Experts of a small language model.
Size: 11 layers, width 512.
Below are experts of layer 2 (counted from 0) of a mixture-of-experts language model. Rows are named router (the router's row for the expert), down (a neuron's output weights, with its number) and show model dimensions 480-511. Each number is 128 + 32 x the weight over its row's rms, rounded and kept within 0 to 255. Numbers have three digits each.
Before each expert's rows: a language model's description of what the expert responds to. This comes from a sample of Wikipedia text that the model never trained on.

# expert 2
It responds to: Table pipes and headings. Table cell separators, wiki heading markers and list dashes in tables, infoboxes and medal records, such as |, ==, |---|, plus naming words like called, named.
router:156138159081096088138104145087080093179170099149169130116118150125156139107161139176080130096125
down0:178126097132139125152191171145142097158109119103105097083150135120135109174168167173119109160166
down1:084138097164136129153079090094136106146136094113199120153163136145133128170141086137128099131121
down2:112169095108086139188082137114143092142156131112132120088151147105101141200156178147103081124119
down3:129169163174111090108123140167112125194125101114095136152133163172165122103162145187135145133148
down4:113094151056151159148217084130170163140116100147102115186071176171140103113164169136218141160127
down5:082093165138121161115113148120123094092147123087116155157085173167110127146117168152129181116092
down6:109163120131146164186115107121148082139146075061125177203145117098079203096109102098136109104135
down7:133094132080133074152185119143105118152098130143132153104150092158136162168086128159166130195143
down8:118125095055101132102107152098101130173083158194163169132109119175143122178124111133126099128144
down9:098182130150143104165082128154135164150118138129116049148136100143121104044118085138096183172195
down10:145109120085113071118121141156153169123168078161182177128120174153183004058129129118167097115134
down11:157107139131106084181142110150112150088081111065110149126113098159061166230092129129147101150145
down12:134090137127138141085146113099127158052085104113056062158109178131119129142122102143061165133099
down13:087126190124158115127128113059104046085100118176135100135139097144147166108075128135208140108134
down14:174132140153163114130095124166176146091113174174160140175143124120121108096086132098151106147165
down15:137141123136154154097105134182195139191165081121125157115101154127105136058113091082138114140100
down16:120085097128141147156122088140144129114148169085128187161129093153047235205128191180109098134141
down17:099110103142099130099113042122109179082136145123118108167126090146121124145101145139134132151142
down18:101143187142110180187185187102132151134130152096060127141180168162079084168047150128145119124148
down19:065133115135144129141171073130143144149119094142168162159189161142173091122116137130149122109108
down20:155089105073160136066115137143117124083125107102067163079133173163112158122106090100097136135119
down21:088140142125152058053117131220061110113113129208130116115125135143148106115153145083173085140136
down22:075185168150114143100171147094100141129124127151120086173133082151167160153055105153151143109128
down23:133070082129144104109117153098111111179150097097124089167099189143164120179050100123160157155150
down24:132104124086105112165153113097094044089150143144051190042175093094125139122144117173162120143142
down25:083124113072094105135125119092073128202153154175135202167139121144131151132191143142144117159110
down26:116138096138103088191196118071123110169089117127144091163077149129073054046127149125087162097086
down27:189140109110189152134116123079070076107161113122122129111036155138123110154099153169093110166151
down28:095129162162195177124080146121198086102148100119110151150081097107083137160116126093197103120176
down29:188136182168137091136112035138146130139119168108156133095077117148137218115113071124118150143156
down30:134119161120118114106171141089158127100199102079097065207120124121122155098142171133086128115136
down31:088125184134093030160171079076168108118151112139174148124167143136113112111121107119079166112166
down32:139128083169116180170079141150081107094115165147133167116136136114096141199083155127113191141124
down33:118088115112130110143127108070088105066149099214047150194128108108161146205080121120187175155120
down34:128130150099173170143195120125129134102087137087138131142123093125142125088138178108186156134116
down35:167066116112085120128160190148189204115122179149131173146159093138088137157130147128207175109140
down36:168100093140080153115126188122147118064138116114117104057069140084119127125197095162138107211062
down37:131157097094117132135112107108110166109124158142108166189134137118156105069202124144158226091075
down38:139141139129145203135167082115131145163111188126102147095144154174111085212104166127115162117103
down39:139152123124126130165085154151060098167115091145124098123115104098145126136207147088109068109130
down40:143071128150123159097128166141167125140071110134051155127134156090114113098076202120144103120121
down41:130179129068086127138122093129160160098103095157162098110143137142132116064221151107120077137170
down42:191129143177068094130104150085114089075143084146175137099113173122153077140180104115144109128145
down43:088112085166140149088098093099145135175081169115074158114112098169136118140132134143137077136168
down44:121127116097136159124072086123177120057110185109150120101129112176108152131084079123121139172091
down45:083173054157073164102173133113121165127128166124158088134175172133107016162119103120114134181112
down46:124111177132119134094155085152134136074154108119187165096126138147080108142124134087148144067176
down47:125110202151102162126142139146096139070092109144105081138050108150181059079111167123165160122152
down48:093131086119208125126073140130124136158081148156142101152189151109112118129103141145128101127105
down49:164145192100130131144166128127103076092199137170136116122108171153086096163081139095147199128099
down50:133165128129122119150127113127144104088143084140142122121181189103129132110117129135085084117084
down51:105114157091110046095086114115092217112165124127150097146113164070129078076160093120112046112141
down52:112172080135127144139148144143154146159114074129161105089104140100152078134063075139148093123126
down53:097149070145174127136132124089152116087098097100089200168102133165137167065183107157152132133147
down54:109094106105123127138118111170132145103099116152122106114126153079122010158128127114106141090116
down55:168093095178142148144118126143036122147109197122129067169101162131131146153114146124094080087130
down56:136054183106146120093085140090086163174124118143135111102088148153134089187132128103142201142131
down57:128102151150127160137095112127099163115089135117092147162130111138099085162137080084115161065119

# expert 12
It responds to: Table pipes and breaks. Pipe cell separators and line breaks in markdown tables, such as the pipe ending a header row before |---|, plus paragraph-ending newlines.
router:152128171074082103140121160100091109182172108153143135116086180113149122124161160191085121079126
down0:186077162070098207154128093055147128213137134133110131111086185124108151088097127094095122112148
down1:147158136154095220097147099118107124086099120109142136143149142126143227170107132112137073101133
down2:139144123121076104121130076158078094171129170132153108161126086149133173121105133144099111160163
down3:135164117126169095145139058091103151177114205110187133139185168151109121124120112090093157116112
down4:142123131182049088070133139097090128070141088189140140131120162109142101190170158062099101114140
down5:166157160095137077100114103095134078164129199129164113076118072077143109099144145153154165144112
down6:133160080142125097069101146096115124149168149187117172127122097126167114215131129110164117172148
down7:152146137112122129124173207132156157175141109140137103147109130145111176141090134119176057197163
down8:127199140076155141132109090150128143110078175118028110108111107164139129127129152140148109162174
down9:175107092089138107149120137129120130113122134092164156129125140078141129186169162097103136173160
down10:151162126147078036156175182118104147133185135161100109140099151140135182160131113110163152085133
down11:138139077119168166181167136154091120097114153172082183139118147196163150219062110164112129104205
down12:187177131101148195161108178144144124087092062045141172130129065147093150213153145143192181072108
down13:119163082083112119098104182142088202034102077066166133146160159209138113115182159048142180147200
down14:119113067119064103198120108100092099096170045141108094112089191090120132136123152133123140109123
down15:085188111149140096150162094134218105102113158097093143106121141077093079116174162132147149133089
down16:160125192145173164141126159057121076139125119170113162142151118099154155116138100092150203077132
down17:120146171171175161117133146147112125130145137133087075068112130131147080092165106104100120095147
down18:096133107063074153128115113128074112177147129076151063140110106124152191157164155192130106136109
down19:099072111121122119109120057156131162110148247123116136153171075143120118050162093165144107199172
down20:112155154147107101152194120091139111105133125117131130146115129160151085091173143125118136101120
down21:139084131123136110066127098128115152106077087133108109154164156150132001182194185121168163152203
down22:132104124207123112074080125220173115079149118147191148165172159115099139154146078139132187160094
down23:145158130133109159122129052143118120115142066110183075167105092092199127115157123148129061095190
down24:131117135106080153173141155129156137184146114117154088081123151159145080105117111113206111114100
down25:100106154082074093140130124129120124141162080144111099136070127161138161099160114198175145127123
down26:105091125131114069144099102149144070077137134164193095174098112176122102118157140128106142164124
down27:140115160164138100118072202135115115086178103117188082093135138120138127166120103154136133188166
down28:102199140111067089088151116074135146153153141142156122147105133160142145115163113114124114153115
down29:146141158132137160093131144140149134143142139110126139113241132141152130145158189125093071130134
down30:123103102174129150141121125103192086147146151114090135071128083195152113093167097124137099103104
down31:132130122184143104078193136113105103117133097128125145137094141042108126094131122158148063076161
down32:095064129133176117143171087125080129102160085133123096219149127092110072157114101116134118125156
down33:150133105161147103181099158133109091108085140145103127129116161093089115080139187147167080090117
down34:127164112131092092095124108168166157123148111124114173169152149069126077128138073111117150075138
down35:080106096132115172107145085149095133100138135121150122163136113174126117155129125113101172110074
down36:158123175146115122123101119096163142121125141133105155158116103123140181147081137106164123130171
down37:097093127121117141117127110136134104167138086118164063171159169141150122076138089123134164107095
down38:140126079127082117045126121179090120162130137132139159116133193135104050137088111070140096167061
down39:152186057164085091131083146105090187137105153176163115073145088072134108113125101123169117168190
down40:103118113141106130149094124135102092104090076108121173155122126134132158140131125084191109112117
down41:128142119096070068184126162187107143156182107096172116128149094175151117116153085101148085079050
down42:137172156161153145138109071123138163170148145155106129109164115141130145083134133184144139145094
down43:113104123105097086167138092119124140121115136153106167124172172166095092107169125151138130115093
down44:120178152160130185172122135110106072126108125150155140108153241110156141154115154142133100152165
down45:143142116102155092121131052181147088092117188101097137157115148166155012099124157134164170204146
down46:147124113132109105158171090089100131155141173114150043116175131101088192158095084118046067113112
down47:157127077152081147148173125139129106128087135128115085125111147084188070172166184173107169101150
down48:119171093143166079090120178172046183109116103079135115103096152068109065176142167133117165121084
down49:095116129131152155136074124129106130079089144138155067167172152130140160126167056105137164128143
down50:155149118123163050150126141128149107123146068113124129166069115168132113160135114112067129158110
down51:126125098176135151174185110140157107176174141124112118149126169130132173061146157160149087107092
down52:119083067228113099117129165173132099137081116121144175136111139139124085109157148132170108113141
down53:159154045096130099182145094113168080165119120125179128107186172154160117127204146151116121113124
down54:120127149108138139092124164100102091078131133134133059102122106097166121110111199133122150082115
down55:093125131061132093155156096102113098103116121136193114168173143146147124146140144114152129158151
down56:127145113149064175186104114201171154104181127093133162140152172062133171131071102151110151151163
down57:103096087120074099130159127175131142114107125134188208158153108114110097165165099190176062115178

# expert 7
It responds to: Leading digits, Sh- pieces. Leading digits in numbers, dates, scores and tables (1, 2, 6), plus word pieces following capital Sh such as ack, are, ick.
router:182148135112098127171104148086114107143170073129141077085106184122181099083160145153069091099126
down0:115132118125146092109149119174091143136105167049164150123124085135090112121121109149119126140157
down1:198109097187094088092166088082100115103122102150143138136161153145111150088130143105137086152101
down2:134125111185148079149140074133149125127103118160127111116088098096165150140173101180135159188136
down3:105162114123097115124126087069089082147113147113069096091155172159127083114108128152132087140107
down4:149125144072116075051168114102116159108060137128142127102124124089145105140075124083098054129093
down5:075168120093116118141103159123164069194113154117099117110152093096148127075187161147107124119137
down6:106107140110124117119117091107091188137118094178141145087074121137147131061135171168184077151119
down7:124138099194183112127173099148061128096120129114156149128154139099129101108097133131093146072150
down8:173131153130084144053098175115160112130181159172115136103101142106103114066104132087097072127128
down9:137112097147177067082166119143175166125148076171076094152131130195095149130147164042107104114100
down10:076098129139141106081174122122160158127238088120171158115084180119148084146124136132053126130107
down11:143090120163089139138177115119151126115155120135087166121098107106199140190150172162088132163120
down12:173100208111124148099112107074082137179172127104057083123174138110148247116092108116112126122135
down13:092147125091121147124078128146084132141121086169085158091078172086133114128065145136128110126091
down14:083124129199091110138137130109173133130143152145145164121166153187145176132128120077152119140105
down15:134100102131107121136071128066113151125194160123114153158116152116105143157120110182138147086119
down16:092138219130129144108109124119110171109159124121157180077124122179085077156066135130127159086175
down17:155110112172133108114007125149105097173144107141102126176109125154126143127132140134134137139146
down18:129156089105097130112126099102127150112156112156142133064132165124111181136122062123172131102141
down19:089160099119141100122175167134108059128128129122108112114132107126101107138153166098119120144132
down20:148154104195131129082095078204096183140117176146113129144165117112173086102097179149089137089200
down21:121134088068150070113113102105167126114145135131083139168205189142152144132142161093163114111140
down22:080125175108111077113153173107129142081127089107138157144184139172054129144116112173137197121104
down23:106135078154151183101172106136166138088144150208136143153161136087095113163148063181169141165108
down24:129160184067170130137132120108167090125124082080183092121096139141115138112146097122148174149109
down25:107129092066117155120126120167072126173101067149104074152134102075091150146153166151094149154104
down26:118157144131133140108052148116094154063070116121113179133121124126155137102124092176164107082138
down27:170134118083149147145127167086135131143130151099143121121106143142087094131188067085097184158109
down28:089110079158104126125135113090132149133137142142149076121146142150147164043122188174139119082166
down29:166127106095064063066102081078137137173132157156123162092137142096165100153094100132145133141155
down30:138060123142119141147213140140137110100121154170137166094139204146120187086143185198120124127128
down31:102145183169108125103148170179140110112116130069113076172113108180102144133151103095109149116163
down32:115131140103123102115135152168099128161069125190155140161118091099133141150179138148143163080107
down33:167138152128137082116116147085112070197168158144115097060089091122167122089089072088199067195127
down34:151115125149106145172085090117139065196104104110143099148183112115119085084121127101162147127087
down35:083088170151096120153146188123197111060100165048108153147155109158149068150162121128080135047129
down36:095124168105088167149208153123178122117200168138144145160174121116153167121153072157147162090149
down37:134142092017183029133095107101125151153120112114083134107247136069151108132128092129154116117075
down38:192119160076129114158148200128158100122093145185144129185118080187175167152100061110167110122171
down39:141180163106126156101184130152144103088150162114190137151098139183135068136128162135169076131172
down40:113117117157172154154136099163087089057132093154134141201088121143160172118022126140122147173139
down41:172061158175141180168167092164142154108194124138142095175107180167132136117088092192146139127105
down42:117221150107148176135095138109115167058154128162161109107120139131133078072112150126130171112067
down43:125126152157062168103057055177145142091115088129066144132141074085107098215099140129108174221130
down44:098133080076182158101176133094148200126091093150122171139155125140117141088080093131071176083147
down45:107115081123150182130151139078183105203136086089101130138165099101098154149155107126130125104094
down46:174101089150083176205098121138181097134112143085102087106139094133123143091089120146123064056090
down47:133094124083184134128155115131090096179124158157122130085175160071088160126165084168132099047106
down48:151199140102156204105096131109093141115120131134163075141136183082135155123094064140153093132123
down49:125142140133112142093142135131113084064183125117140099144130149065177141159105155133146163176145
down50:130106138124090109090139063106093103129157098140159053082134147196114117088091078092120175156138
down51:125132121117151128131133148131149095130147117074141095196128097101137165150103079223110098094198
down52:176139147127116088143184148187154155143120089088100084058183061194151166071164163147134119142181
down53:100200103141151135107154063161084096136140124115112110116134166134133197118124108126079136072156
down54:098159133121136118141118164161151108139136104157098107117162129164152135111129147134087121102075
down55:111095131146121111151178077143137182079118107159172114100187160107149080167113109178134242124086
down56:087173113132192127167104142165087084106118115138152132158105134182153133136127129095058159149108
down57:117153131111144173164116124133131113103183129078121147144140123095123184223096120116137120141120